config = dict(
    router_score='sigmoid',
    init_std_up=0.0214,
    lr=0.00632,
    z_loss=1e-05,
)
Below are experts of layer 3 (counted from 0) of a mixture-of-experts language model. Rows are named router (the router's row for the expert), gate (a neuron's input weights, with its number), up (a neuron's input weights, with its number) and show model dimensions 128-255. Each number is 500 + 40 x the weight over its row's rms, rounded and kept within 0 to 999. Numbers have three digits each.
After each expert's rows: a language model's description of what the expert responds to. This comes from a sample of Wikipedia text that the model never trained on.

# expert 26
router:462475549551502488552438471529437466555526549530567581451506499569493535508445473543447441497484473452521490451469532490517488513553482453516512485467461535406466509459460525498400464490511518475517410433504466465495537497518493495543534549446484552477477514494523477541481455431554535483574558459520453495575454477537502445525507472508497560433481487500456482528574447498479451501474
gate0:528517442488517547517487488587436478528501483500519510514452438506482539448502487524495510525532533502465497520512457550483488487492499464523511498584499517392430531425456553425453459503566488539480504547463490496437501534524473444521497447473530545513500424497486496520492472507586493529493552504528526539540570539459670470491439464460463448552499503543541472487480520504447475516445
up0:459575529464521500477461553495489587543475518472527532492547532506498491522499509475550458486441552517468422519537462496528487527500519557471502471444480513571498519556654525553571548520462464462548535488510515477550485498478511507444479529470564430451547562491532494480483496478478533455474505486498506512472482554486427554512500584491571600511452510495506531499513495405595500510528
gate1:492532421503466479457499469553519435469581489546469458456513510491531481474515552508502476451542518491445494503572518506508486579470490458476547547433473557525437530520453525457416588530537543581484429430453459509549471521529483525455471575448451485482510587484558511495411551454485553528496530468518455472444506407452455522523535513544469553474443558429578451516500499561508470480484
up1:505538499541517475489514516530504614446500529499447487500546482473444439514549482526441515567480536519515512452442463483458461451504494513503429538546470437463535485471473511536537517520472520471453492484588472581474493554490518557481502417538536458519541466471462481503541530482451527465470525525461514462535528496537504471505454500452568495534557495552473472442508447506495532539552
What it handles: Function words, common fragments. The words to and the, plus starts like p, co, Ho, and the piece ft in often and aircraft.

# expert 10
router:473512569487584551489507468535533462475467553490503527481475542625489510586483543501494423503464526499398510471497419420475495525465509422450522474515465457485598530516471543543419516543519505472486468495466444444503428384548486582442483504488480505547480487489462477578518537488451493423534507510508471430539508479481576522514552452518462524518487497486566529507432469503523511385512
gate0:501522486504552563492450466553500534583497415547475445505480506543507509476457544537517547479517553544457431478449537516491437534476504502535493498583472492468553525610532527486526441508514570509434524511569457440449443422501476555499536482504546522472443458549605530571508487532516518475496479511454527503454507500433473544544463520493463504496434565508512526485530522511541479486495
up0:493539494547481509529562510476480513490494517473456456506485506548487480521519528410473446600445511459477524553492492538482561532608511442451526502502402476518464537463539525500494536510481491443539531525431492489501574536504571457533562540527564458566491585432451465476513428456489499460498524544512497552500516557506481460522473497528541533472543430524447467486471506554592541539562
gate1:478501508471522532531547524432523439571469479443518489476538537504489516531523474503541521521504424476439511538599520484481600409384481489513510525485511538467531595541442466492516538526512487466536505535518466515488494454527525527526433463443553511488440520534540488550504529563594479512511483500448484454453476474502485572482528485520474474601506561482601485473512510525447446463466
up1:500548504497512514532461435465510475586481429490517543508523508500519533471520419474493529561557405469472453477536510511423616475395480510519505534559473593482533615503445521492553502503502509474478525539513526520528465426463535534509467491436546486471435540559505493536497502565529488542453465538451500503509476476511516550511489464572469471567566519539554504508512554517464444437506
What it handles: Commas, dashes, numbers. Commas ending clauses or names, en dashes in ranges and legends, and year or number starts such as 19, 18, 12.

# expert 38
router:528494454531536476436562483554472441560444518383581512441534498579541537610557512476529445492550526458515523448486513548490475561518476461470458462502473503436493456393485576475443496501512469490490512467531460426471484382516512573455495467470475496492521514543463479539508458457509505518508509478502517527569478455488399546464496495461494547477519531546526487547537501525507408424512
gate0:531496533536546523528525595367487528475537514439543449491557535580584486530522544444519471471543484484532485531516480510491500576487477490516470534522487490481489492435516508490455509495580470493543503518468523450418489432518453467440520475444402552452457533474452443470583423465439501530534534495482557510586488526506559476502450488427538479477571556512441520495504473516501464497505
up0:479508511440488528427484422594471475517424507549504447505432501516414458452523423483531516452430502519505475534441485518438484492515501504470530532551497489537468511536519520514440455569471449481549521467441465530532492463510535469554559502552550460486536461414527468515465601540559520438489519549517482500472509484546523511514552531569510508507443503479546540538463496532503534549461
gate1:525493456587512510530495483538483523523502526517459480472523517463466541507495484563536486606531513583577540494526516509467551512457527427496464565535568489410509467476540537495462531489509521464524506492496528451501589474550562554501536565432537463477428471544478559486483486448546438538524477510426581479541530507499508542481440446437539498559537499515521450533560538504482473494487
up1:488557431535483512543456446479393489566544426563444492476530479501527485532516455455532479489506465530498517534542505561559516513450533492418470445555493519428414511466504548469505508476452547435495471544515512514562515479514553585466534496433486495531480491520509506492513496486544411499534505530471499477520488457491496531455464492509536474551516474599503480470505528484496483454457
What it handles: Mid-word y/ly pieces. Mid-word pieces such as y, ly, g, mp, ru, plus capital-I starts (methyl, ichthyologist, pompous, origins, injuries).

# expert 57
router:535479516478503506461565444449462445476488556535547489457483436553555477528539435488522491441430430445466514462540513475524471481540460472530451480532537508442480497552477487489407525522510499461516585514505410443515482514472475549490533451525466488479477522421439477485535530468544419518512508485534473517532480486535527437527547436479492519522579506523502456561478442465409493464514
gate0:478471535543489465535565494475413522532457521541512576483519505488570475450495514500450582437464548518535529485477536497492478576448520460496457479515556549475488485506486498475458538406500463564536499510523476385438479472482518467544491527492410519499567499486609524546562426483526487525586457536498466431520483420453500476514510494524481478500525538548495536485516464475546530497564
up0:496491480470488470563512604469493530479494475514508542504533527516483452515543501481433494508503418493456472487518537470497474552531507503530483501545441508422492565532533485498496521466549583595514448501525451479454428513489478502467562419437429433534523535507486569454490467521519496466479473562517455567542497510485516484591527431539469498542534522488531537476495492439443420530563
gate1:526494578470598507507547501510573483606581485491543501500438526578473429551469506463507487472477366462492549468473507505435520504502513546485459544562456541533463531525543555469517549503507489611504545491485489434496473544544529480477547513476467529441503515514515476527476514482525478500498465500483448513499508515521499480459510477497534540493543457456508535521490492559425456553483
up1:415505534474492504497431479510477473532469477426502537488508481484557601473488453470466510565472532402485424599495531542485556509453480498495557509476525497488551575448512454545544511519480520440458514564456492475575568488511524521471564489458526562553458508513481460478470456568484536497507469488439558459513487513521446517594497458502461458495499521505501450476493583478568548511465
What it handles: Latinate word endings. Suffix-like pieces ed, ent, ant, est, id completing words such as Milestone, turbulent, Quantitative, Candidate, currently.

# expert 5
router:542443525497524525514492454444458534501511535409433523446482541481413507470472502503480417533433496476517518404489477439519509609430469459555509485465460485562543549435458563492455462582551508480414513519441461545526523478496535541500429507443455545452511465454521447529556549484500451506546515451507492507496545512541515437451503459468468493516431507465496504487519559504508447458497
gate0:504511462431541516549553499491512528474470494503473503455472448514517447522516520484512434520418504470545434477487539461460462552585495543536480509491506526498483477540413574536475514472501480570517505529524474498441530506417479487562448527466511469414499438532529445472492424441404455560502497478498517431496501455503583459506536433528420439553469491510561503547504578494493513390507
up0:505499567583446461463463533522474492499516520467541485491500480519437543546512446516567532500451481542565517538477439502515507426422515429480474475495485432457582459497564489503462488591526494445432485462468478527488486508541460481475569483519585476541443543496449558500522641557619439530498507499505462490486489526510442546500467506517541493533465559488423512446499404506556458539497
gate1:451482507488506526487562486480518530574384484496474512483510535496499552438466505535497461522486517536525517467511473576582559451447478444538522500455457509509483579453506488543512511522505495472523450558523453443633577496540506493559457461489487534495567538517559523496447512532510475489519475501454503510450479505526444494492494527434464551500550449518528453474532550449473551470477
up1:461498462500524514508541483473461502584430446476479527489473465552463432499486454476477439465485457449530505541597455526564543499537515504572501507434501497434559501513493566544535456468466608537434479523489460512518557509502551465505465498481468453481518513550549463469557507520459482523517546448486522471489505501441539427548511500506430498478509504483417399503502428511550513450534
What it handles: Numbers and word fragments. Numerals in tables and lists, closing parentheses, and inner word pieces like le and x, as in gale, spikelet, sexual, Chevrolet.

# expert 31
router:456581506501567487564444435544472544527477527465548505433518495507456528473502487497541448552433471500492572534559498490445419554440497472485521462526479456511508496425505510540516510485530452469445527453526432515539434491491552526424476441484528465502568531501538455512539579492519466507522473514515477549593425508500535490493524474453500492474504448476498474498465478490616424492515
gate0:487544488495529476537538514488566557538511486493480500499529403518505531554507563489485510489463508475521477425508476450486480530477492460521507451475497570539506508508520552505506564431488531466496479475508521488513427484509559579478469430476485523446498548489514470479539521415493442567471499489518481542519518541488464542490552488486508537457483516520459529480497542591536492517453
up0:442414508497473517479506515469472504496449507563526476510435549498437424472521517518539505434472513498494475539425539549475539466545532521465427539510568471503495471491430419458469465572486514525525512540547509489478547529520435474533537511547420526532510428563536502532447473562486480471526430480496488460460513528531471481473483497502507501502478540503490520488467461510490546539552
gate1:554508483502530509556494422507543470573475536561446500504476457448497500515413532471478542428479592590496445481494488492483423539477551536495430512496435477490486500431562500491543503471547469500427517550564495515522511422525543500564595506478500514492488531469509437478544513484481498507468515446500522522450513582494457487478514528508465503520531536494508550506472454535532498515508
up1:507475438521461434468528489563548485594534544480528474505506492493579477450533517490465594513488495565564514480449517465525482537518443432477515541522493507481497488489432533473494521470510442555499525472485534503551462445566511455554532428499507404434494539510555497498501413485487509549517485447545519461488456512482510512457583501506481513439546514516505524526494464508497515512521
What it handles: Second syllables in words. Syllable pieces after a word start, such as ph, gra, do, ra, as in pamphlets, migration, outdoors, marathoner, plus word-starts pro, mo, me.

# expert 9
router:543495537493570562477482452471483480514460531477505542434565491492468538500503501512478371523444459482492516457501518486426563469536480440435431459552502513429554506451579531499433519484574504518523494494465478551546464435548507467461537524489478530517451407511468483525522531467520496509569514477576497520526532457499510531452516463470458477550470498512460549478537599494455516444392
gate0:491545484550521541443501541450487502505544537516424522490537479490496502494515520502467498506467582489437516506512512456448521579516509434510395493489548518489493526477471531489522541506524510530484541481463475464522572483503572468431484531457495489505501499478509477561496484551485527477507549454483474586461542439532492459522504491529467587549531490501516478617486552493453466464503
up0:534531512546467479579560449529511532512472489451519527493528490491521574499471489405511499478488505503458545503496504530544500461489480518570568542532484491414472535485500507489575463554509390547594618495546499569576474510506518516546527508470528468499519484474520554503501489497486542481426443564525537516568517560443567496533457521512553531536474490477512504463487495509506525511535
gate1:509483514489530544443526455541507540547472490524461517495555514451534454530454511459524489477534516506519557468489500464496523545540470472549493525448466497538518520493479548458511515447497470510475541524460492539489512437549550509394431502551447495504555500466451421523547442511516541497616458362500470526500435459392452501505523481511573464459532511425574538438488520515510488437501
up1:571484457474479433489550499580555487444426502461471478511522488496535560530562500579582481471585524579486448492575441447475505497538510517528516504470450480443552489477513507459517531553513526513445550518503424465594499475502432502465521466445479569489399547514502563529572479507531520492494494546492564489442540406536440519487503438518526550486462507594496520513458472482445596497514
What it handles: Vowel pieces in names. Single vowel or vowel-final pieces like y, o, e, ie, ry inside names, places and months (Aktanyshsky, Moldovan, Ramy, October).

# expert 14
router:470559529548511545477483583529541481428496524524528548436502551517555452529489588532523467460446497523480415473492437529529482515440454418451494500529425445503447515542515499460528520515527502478490477584489458459493464483540439584441503502465516513485458484435478481501502490454526483532502469537406484539550448440465508461505512493450452431526504564460483512425454559548481469419512
gate0:513479454428458589559522452570431504533497447544538531476508545540534486506489505401480505515504552503530483485473486601542476565499505456479547494560455416536478496465533422544438504499527537487476504561502476568471563466525428579470538500451462519535450537521517491481470494440434465502526524488564537502504502476494403504506431485490484475417498442566517480522555547509505532417492
up0:449515471462417487496531501564571489431549566483431503496507501537527493533521487557453513529501617569518496471476488474574463527481564525489511476524568501526520539495527548516522527549548474517482555493471455467493486439502449550445453479495543513451435450534560600423517474524421549485498527542429516495499399484506552486481497546541519605458448499538485496511484498525478554414487
gate1:579482421545510513478444497509493484434466564532514471491565555463481467600431476568522500477471559473533498447523462494475522513557486486478528514463494535420435505542493491554508490500518469576459457485479554500537462460510425486497464474539596503487505491459534525480471496533534610554471533450530503523562507499443437488431463522516507522488490514470498490472484499475539548455484
up1:538484492464478515452466491477473507526502519544558489512515456475474465445463488517527526500485477480520417526509462483471474517533545503458542469457586532529488486466576535553483557489481440488538493542502490458493477498443501420469534495576544498478514515376555522498478551527496596521470522488595496432414504552489467522513586476533459526464563576495439472550462460518601501538479
What it handles: B/c/ar word pieces. Consonant-led pieces inside words, especially b, c, ar, ra, ab, va (bribed, celebrate, Wayback, portraits, agencies, location).

# expert 21
router:431479548524582497542384463475482525538479560547507588412531504640466533469510523512512406499463558466547478503460536517438516491462487422437479509593481464493524545468495497552463514548491518523500490475483517480524469503581493496531481471486513536485492513430499465512482476486491491490521505516501486564588532519444469467441571517458433470456498547532452456485542547498521483467459
gate0:439587547462468498563507426588485467450469529483513504494483531528525515542486462521455566521511447517462533469459506521463435467458475500470503547474554526502542518547437496471487477463483479496469499489488549528534563510530492468552384564455487489533464567460523447475533535517587530463458435434544508500477468519465555518514533488494516520550503498475511474478556542479452483506412
up0:500453516521524463520517528476536458508503493475473489506510502482454502479543491526507455433502504550474430469545538517451498507451565536527496443520529526427503525516563568562544576552565573541501449523469470470534517490448436484539537464546399601486482507520488544524545482534484549535487545494479554532478484516457540531562552489537504456452514513517505549425502432573534496466502
gate1:486486530534535503503467544534504573538454452467480512470474440481516470494545535494472526446441572475479486504514452444474511528538496446444534519532489535495489478520526592481511435562600459492589431545442528475519559530470532492494524494469517469456521554514447467473500454493509516456428484476490467574526509528451477412433529565466513454537542396475506511540518528473486492460491
up1:498450531491475434508528399562555562502494544547527484507482441488511482491498422494498489521518502450573456464515462526523481410586469552480436470518578510548519544498576548510485450484490516488511425505546522502533472544488558507498545506479468548586555441490427526475563558462488472543501488434513496455539483428511461473533509502503523520446482475481534599537493417450501458458461
What it handles: Vowel-ending syllable pieces. Syllables ending in o or a inside words and names, such as la, ro, o, go (collaboration, Tarlac, Lagos, spokesperson, troops).

# expert 63
router:568473594551498541538516490442495499538515534509608493396495466506537519513506498560495513488489469523506478449488428529417539554453478506499482490449426456505544512516525522504497486545535522547474518513523433468501474473550471551447519474469472550510553497502515495609536491432487471516515452424553478520485547493516532451422481418486495528482538463493498459461462507538493434488513
gate0:499523497426497464506471528503495459524492488393517467540535462534477550506529535533517478487451482494447461561517464471435450547504517502570535528515430559516483504498480421517520525525476523550477533581543500540528472471567598518482558489526436445538446471505526499512556447532533534465559475556462427525479519521478482519469527511475485498445403581538528455491471501490523513507539
up0:518531548556419500430583540433505469460569539547457544500519556474435509522504500530474443470493537528563509442490457501498490474484474477474511514499541489470441433475504551515485488512539428446488506395420513464457513451495431430511494527547494575534442571473405421536557557515415516585493470407474470515433501478563444503455569559523518445480579458464515518508517471511549481493467
gate1:560475514445447525507528454535558533484403466552540525493505532550543479522430489445504414534499429501507467421493432495456454515546499555512454506594511492513506495521541467501520537455462509475489546495481516509517566506486572501502522477450476480589515466474568455536503480487535404426516512408507471496489444484544495472511494523500536500512509490483503511491457502471460492441565
up1:531451534515458486474540458479485456464463518417546478474489502525520539486487500514578447525463431428435456466521490454464436437479601495478481539563522511478486493504494500530510504491525403481458527477538423502545437479529490458469413454443415474521456538408517403514427404545535542463517505516499467514577510515562511428456520463507432472514553468487531496442538546520545505477469
What it handles: Digits and numbers. Digit tokens in years, coordinates, statistics and table cells (1996, 3.1, 600 yachts), plus odd non-Latin script characters.

# expert 27
router:510498501513493505418506461533528538470490502566503532453503444492501547528458545484498493471476523532444502499478445426523524505486457474493522459444405532436482525507517545500422465537489439525488434498492443467518424496488489527542441514494507513459543467479479487464490571365511492448498568531497462443532491491445587442463507449505504464515496453454468458489462522524481498485565
gate0:491570493488507558492521455515402509517491485520448470476524521509462561409541508479498507477507544495436584556481507497534489520547481429546548477480479531456464523463481479544569427558510371466498427514479514477448532461482482503441509428535562526505632537502432512448508448508544513536554516518552469549453478559430528486495504533433477439493572498537559464506489500448562491510446
up0:447474491468453542509506538543486459510465499524489449484546550538505447535568479559483507486505462539545458540487523536391536489511513479482582485504578460581502434511474450510509529560558517530460589522457526488531552552528458463570464567482449533588477506498464535472538460493519484512463516564526547579496510382522494533481523554537464562501483527587502475507549491537488418556446
gate1:512497508406451508515601526459528481471477520489488504511476488471497472547540484443566509468475486528422446497493450447484531522526480486449471552513449556583477556517569529546519512489475482505530503526553474484490455475499525501459477581504549546545503477455537580535640462480500494554547523558524475460444472508480438560472492494494454465457528431505501516439531494442542455465499
up1:528497447443484522495549461426616482513523491489450504497539464496577490529529448555482510512409536496477433528544495481497501482440453503484589493537533511544542477499497521454495557487481491537420565489513530480565459514524476427513544503473520511489466572459506587541505563529565471476511479497440511468574471439462417454471519460514458532511502443528479515523534482448539487493489
What it handles: Suffix er and t. Word-internal pieces er, t, at, ch, mostly the er in Gallery, ballerina, danger, Switzerland, Western, murderer.

# expert 18
router:482514517474563539532439509469472519524479553523462475416542476507442492548520529496490503481433415548550502454459506472481487495440461455569465500511461447481481490453528530455431472506575479475507451496496462497493488516548471543462496531457505563495509520478500445546520542420511439487524498465460460502468469456531492527483535486529512488506524530446527479504452534452463491474483
gate0:550515493491534511475492513515525509520515532501530527496496465500525476474513501494481503521439467562547464440557456484432503494508561410582493585493519518513529531527575514510511460540535530522498464486448502455465481472468463549510450455499440538397545459423474499597549548464438531470460415534398527548512500562530542469384484424435537479525507428466404541437517503489425521503473
up0:448536465515501517497517527448503541543551565467449497504464527532521465463471466502564513500570546431499475477478533491490475540483428526549474523520469582509483541557428519464447527536469419491560526455482501472596483554525504487447528528449519483441484430561515459488533563553535467476525502480512449487509574464423508395457569468544511496522441502563466505554504486564497479497565
gate1:510570440494562495501456480532455531515382439504492475465489485530477497476499534441492467529526502500537471408501512492486448535472488487515480514572539507480513507524568523570452479458492472459456562535480467536524493513454472485474496594473411444486482530556456430517457521417475446531569579532493472451475433567472550444526564509501555478502581498529460462494487496489479456545461
up1:446527477472515477524525487456521596455455473528446462509504490520506443525485550427489451497496525526486427420510437597511501506527424521524450501533540589558499496475485478547474515485458396530541536480500502458475488526404481420528603554511561463393508488493549517513534471459409526533471466465520518480469520559501486522437472496507589499457617556555378520537501514511494482497496
What it handles: Stem-completing pieces. Verb and noun stems awaiting suffixes, like form, end, design, record, began, and endings such as -der in powder, surrender, disorder.

# expert 1
router:484508558539497517477549475476459516466496532563531511441482552482481518547460459568539513432513513505446564526524457564532479564485463498536539523484508518439542463492391545533458470558570510494404478451501444510405517491507499511471463499506446609449550506471456481538533481508459514472510481536453464497514524450479454519507581450407466516501472420460482504473537511487542504517511
gate0:479537431509527441479423541496476445448473481548519479497510512439554567536467499511513501433461521443482540482531562479445462522540518520547519481515458447451553491487509519454478474440531534460510539396500495468523507488462361512531461531443449515447510539513538526560564397460513476416508510509513521487529481547497482531451505482537528395456510444503458505467512536497579475530504
up0:532547503546512578464507461479512593511466482520446503502547499536464513545439513494502484416452536483535499467461490550480523477543506493508461541501513504430521452445413419463460524463463419507400492482496436536418529514491538571457500448508493493461506525473523539453490475520559556476541515426454492514510572529428504494575478517468578509531486460505484523516524485411452535567461
gate1:517477533533515474421412433512490493505525476570474531498502518542509533492485480478494541509500531520494476501483443533580536460512538561531555424460488522465505415522505535493477544445496444538466501467473486560525463471489575540448528459510439555441491593435554488506547536438459498509536488434540508530488524509492483445538475541513484452495501489570532468447438513556515526538538
up1:513489451445483514549561615490511484561498533418528522478480480514522527416572517465461465569477470590519486514483514504434550462494453473529502577494486445418489483535515485475464473473508519527469513504465502540494500544530508467550488589405497459472535447499473573447538476534478527526448550479520491422500504511516502445475529479519497508459525471445479531573545529488546462456504
What it handles: Word-final consonant letters. Single-letter or short consonant pieces finishing a word or name, like d, s, h, m, as in Lloyd, Netherlands, Edition.

# expert 28
router:476556571495514576469543495428492466488507488479490560440493443503489466606496533560502448493466478485517452555469477573423534512504485420513493473458507461496477521528447538511500549501507478549461458448486488497476518420445453528468432511570503485536485508493434459532499479432511494579502444486514489506527472467445506466430595466480483491505550488543461475503480501507535453424456
gate0:447553456539503431614544505419473501544476442412467435496482472483496510485565427476570503517508422535523479499542535520462491497576541477478553427447469459528482546517443504414527534529564453545480477475455508535563565498551562475544472482532537518520526488536475602522537495513545481478546508479601478441504510483545580423471531526456502442489486457553509537458455461511543489459493
up0:532425503479502561542420512593488488534504519505487471505565533521447512554451461490531497513497462524453501457519471522512493433545465516485494530502454450420496424580468422508531483560436555499509537492502520463513506510558440521491456487455517536548556504434461536514502440415418432482487454497495458469506542501519510564491525516490470472454541461572516481555542476522524470561450
gate1:468588499496513471467512516470561500476414456560561403483529509531486451589514536569441443553486447478412475493466491508506436466503553426436483468503513460456442483541508496542532480576496540513440538513430458536486469512487519559462499526436571509486490520477505533593519459455507511486493524497525438499557447521539531525551519468496564494445506508531495429550558527522526461435536
up1:467461500526500556472498483510429452507568549549454543518515510486502549455437541441523534425499566553531451535551491573463570544498501509551492547509487533488483499483483445464446539444534494504563467587596482415431525481496505450466539430548481479501521492498505508439534523497509500511478445526446560475447532528472508530494506543503499429586551471538507614481450455414439477528469
What it handles: Foreign name syllables. Syllable pieces inside non-English names and words, Slavic, South Asian, Indonesian and Hungarian (ć, č, ž, ka, ra, ji, burg), plus ig in religion.

# expert 24
router:501510558550549568496495528466507469482441479583496501430434496562552549553478518547508479440523520504481481504492528534438471515422475529499472471446488460465490529435489502536472529479575514559437485527506489539461534431465517495536449413539450462528466517533456436537517515445457484538478472454428491456525454467519521392502576512470486501530588561461473512479500537458569537495506
gate0:519548552443487532436556490508551487528503516508528477484480552496543496480417515507429468458494457542472498513492528558521445522482496511521534480536569455480435556540485557599572491468455471443537570508515490476459497460524465505533506494560533518401464465442506436503469503533510563497530532494559472498525496539500449440517530556533488511518521457474512517469514542547478476511510
up0:534495598580532544513481595484480493499473464554591581495484456462456482463531469475480500497507542514554577569398479455498504532551516485517474488512444444483480493516507475523449479530429537471431549496497526508494522546387477484445511463483546447484493450528508576539412488528511462475505556506435510508479468487576501533516485590517520412450514533511468539455550564540472503497510
gate1:553540561587491564525449492456504495467492477489508596494424504467520449497554505488489514515460415447519465498573511550502486508464531508459497474504449514474589529454493524444420473480481435545490483563535477463499567456514534537491508454483458440526547467528518477577505461531515480515458486541561473439457459505475458583524570551469488465457544495492443547554569468510481440500544
up1:510520486512486474485527508447441476499489534508587559492523499486510416509487487504488539594498529542503492568547538544472562567468505467535548494475517397539466525547470502555434478529496501449506453516466480500532517479464478549434513513554606500484489502469539430476504574465503484521522491478449579544502479467497478541505454470536444487516496473467452534491394486495478455478478
What it handles: Vowel-ending name syllables. Syllables like na, ia, ni, i, u inside place and personal names, often Indian or Latin, e.g. Cincin-na-ti, Virgin-ia, Claudi-us.

# expert 60
router:504482519553489458482459536512485516482484505486470572415531405519475448543461531543531453454526456496543548466401483543465549545532461516539553433510461433529546503469533472550489479485553527471512507501462407536500471460482498516452436478496467570458449511521466419489443469500456509541541424466489433495495480437476508522493526515524473448514448511500474525451461555545470506419488
gate0:535497535425528446596549542453527591504508502475542467484489500548540500444539585486446487461472498428491478505440418515481518495556512498466487517575446585482508537524519439480496504466479607503551515471498493453433470459558480530544502479462455489526495533581533426484530532484485462471532505462463532474472457513521429440499470466447534430589529495461518492484536506475464507502440
up0:480529468543542443486503514541421590523488480479502383505513508499541411440509516488431538474494466534529501458451563551465482498513458464434542524503505535509456539553440493521533497460427537498526488540536486529473474470525531488491509444533380507453452424492436573464513449531487561563517501452458524475503506488532508465545465474473473540531536494459552510471467482473487475497490
gate1:496497450476504478561547612497521498475464528422460514514500529501443476626478471503400452523541501516516506469528508537464594498496483493533532490464542566495535507469512554424504507536474447474501451497550494483478474539476493544561585448456604492521440462442521500494442573397528479546482442439513490544470484516487491511540508495526580548549463488476495454515485485511479514547479
up1:525504509474519487475539532484508475526530532452509458501456492470506467505559475511513471578463434479552462524538596484385582503471459475475494530483443532574476544588463422478499518459539510594555435432520516482502536465488532505526496519598559590491537523477497546531423515459515516524453448597528515500428563498501489527492530509521497486457456456483449494577472494462470523502442
What it handles: Name and word endings. Mid-word pieces re, ea, en, le, er in English words and surnames, e.g. icebr-ea-king, Mor-en-o, Ding-le, the-re.

# expert 22
router:523465548503522545532533442513517495534475484455516467492512548445478513541497533569473476462493510523447532467471497522489515551531513518524465444517516495459604506476505521558490532498587463509470474498527501497519551460497537524476497479517454516458480528489545480517520514503447419503529516476572361506520454540482533451448510473527482542484499514535411547427435519538505445463521
gate0:502439483502537509478518476486493419512490456570508507501543443496553458469428472503472514506507554544472565521503529535474479583511464505461452446502540497492505438582515496433534494547500531486464430503519445529566487528497522441520491445431505458478524488476518488519488544474541516465474452552581447484456488459504407542509502451528528478504544602549423440501508487511529516595488
up0:467479509459413482494562523518486537467471555587469567477492501516486504543540493521528519491492537451498468535513500491558543426492470464499541516429514458506491601472457520556493514453558414529537509478495475478558516473500506458405520563554551519555507545557456579528485573459469508479550472458408468539547469433482536533463488538503490509495421479505477510577473563539481512506539
gate1:540540522472518473455539499422562480484464457487478482498469488515513559518500547500473521519511486518490534494526532466604509480454475476496493498503499518507486583488516574445477488415406465474549571552453478487556507442522535473410554558532518507506437507484431457428442599555526496526487536518571464506400471506405505477522458509496523512497517437449502488562497527507483459477495
up1:577517500475508416436416466438486457469485542518507515515525481524508497509505510529451486467531446486577464429482567516489472511403560527517482473460532514488459445475506486492555438526478466543488532563525518548540480468507505476466517475578594548496514490465477513494424502548523521527509439483550439479472515524463543503485490512537528452488590434488459504529479506524525480469449
What it handles: Articles and conjunctions. Common function words mid-sentence such as the, and, of, that, which, who, or, mostly after prepositions or commas.

# expert 61
router:512496496533555478467527508498565494463450551459524554429523513520491546506543476475452496423496499527482530537434521546486468518516386526477427469472421446482511480420523492471467528513534434532489502489499502454393520474565459571506532484483500493442529494461469433566451443451480496490553526489469472546504540497486489492386528472470395477622480541497476408477464491502547491414452
gate0:494514445462491536508463552444493525565550489469494477518508527539515460563517440484476510434490524533595443511448502455493527537499551507506481547501477487483531432490453441478465504421551563525514460510509547554471489490550457490454498524508567509433533467451557502508568601535494475493458476555560498458519560441515473581545482455517505450503461543494516434517539472470587502460441
up0:487509583481490459502523530384497461505476488514482562484470545523542452493511479467440528574484524513466464448513552477541441477517415508559422460502569550496522486474525591470485496468498453492535453567508501542448440476495514527448407482448496425435465518483479528426548565503518485491410520503525492470480484501464536551524523493503490426426508546569486520514507472482502450515519
gate1:528548508455593559567495479519451443533522523475503484519495471521467488502522474415481507488503476451504476462456484432475430527527599512416502555497421535427479613479575473411501472459457534519541517546535458470368531469494583486521574473494499511468540515488448495467498489503416481469523569458467558442518527487535509517466463559444543556487460512480457502503563423489428541473476
up1:431471482499483571509532552461557479523504553397494460485474496470477491551457407525529483547479538468531478514475540479425505452489498501468558500558454560459508543451509494427500503496521522581466586516494471458482462448493536521474550481463528507515458473506469460605499502509513472532449485535546460495548464507496520570434543502520504517518531576569516571518498487487540491543482
What it handles: Function words and prefixes. Common words in, was, is, are, be and prefixes re, con, pro, ex, plus the -ly ending in adverbs like badly, suddenly.

# expert 30
router:470563510471555505584509421456554491532436554526588496402526546525486460488508527538427424461438458452481465469475613469455453521508491465516492493506474464465413556498541503506442499481523499568504484449521466549551523475534488542546522507494505486488464526465520498517498558484445412485551498449529458487460510455541507499529546543474429499550505517490430501516470477513490471493540
gate0:572520490471480482494518539486559464518491549504528500497475524493621468475494526509482473444528479524533459446497484440423513573447509511467392466518511476499502514464515489506462534541568467561562565494490536562569498443499506448555471498551481527515503539456550482505468484494519496517525418415495435528396469442499455496528511512535471529485521580414472599526493478521410491518544
up0:528558580537482496584517579565517494534493491528578507503491536475499503479489478464563465522538497502536561419457495540504503454503594506492516471489472523421489566517563479535534495513520469483521503484484522569490467514509453537523473543547422538474411438488528471484526538488496469532472455503473413462456482473522495403507506527554495492446489508487433463519494527572505474479459
gate1:465417554535524451511491471445508483462501553541414595471489494547482491488464493478411476535519429495491481536469508483521476452458480494515496515537492483495475439486465500543430503532589425459490506583482457533504494569530567515504508470520484500423494521506534491456503487504495450413523555560498470496444478516541479502469441498515504441502511490558455507438509606504386568542497
up1:531526498524487510444492475509523536423499524572479503506481508537513516540422479505470488531543492470502494526468512535476521533508479513375492521512473513503477552461536437483556465534550474540505538525537520556533496479496524508530454505508409454525492496521507501449540461517504472500482449550444497532475492514580368598506480538489490516485514474455495523503550498554432570540465
What it handles: Short mid-word syllables. Short syllables mid-word or word-starting, such as o, ci, iv, mo, so, ten, e.g. Concep-ci-ón, Nin-ten-do, ad-vo-cate.

# expert 15
router:441577492573516495563513530454499425499441514441505521447493480556493487522507592518503437487458505468526503523512473555492513488460475464486456483516516481543532549503528510491508507528546507541483445487531461475531462439547498525472461482412536487493559495529453480469479543421506421506549476539390544483532507490540528499468580497476443482489470581498405398470494525512517463502504
gate0:451578498580552516466580524479522496476545479525525491463522412494540540506453444493497473491529554543491557506495444506574487483548538480501439482487471547529431525594497487453501554500554481522497470493521495506461490536539511566445509533464422539543543457531486560497444582477478430484561483514457463487496450511537558412434485471511474450474538496466525433492453521443511437520508
up0:530456485495418569546475509472569554485417489519478473511437605490536454568489483464468464447549547478443417554491501486514505531462511527474473539448492500446564511512530508505435513495435529441473528528527455518559515498473431496547473506462461510495468499506591585513459480586570517511549477513506554510460511548505436484530463495543527520511492459439510583508440422552446534456540
gate1:538549472555509488523444479559462502504537485558502478504453480447461508496502503475524509530556513503531513474541484470463449488512447441557499518498474502542423478461548518475482502477444523563521474558526512528564447555499579460491568521485492554472517511446469518416537529464387467473531471473553498592454503467440528437347540505556494507412531528506563565561508459515446460437466
up1:515540443560515518534490456458495523519507534448460546518411475506486527536513535496464479526522563520533484485577482455463518500513529451482546513502475502546468442481524536508479450506526471529491524513464497531539472510484520535466603507507471413491500484506515496516579510477445451363510490463460490552516465492447492462370540485568461483461482502511517503543474495457507442497545
What it handles: Early word fragments. Short consonant-vowel pieces near the start of words, such as li, ri, en, b, qu (Bibliography, stenographer, client, Quantumania).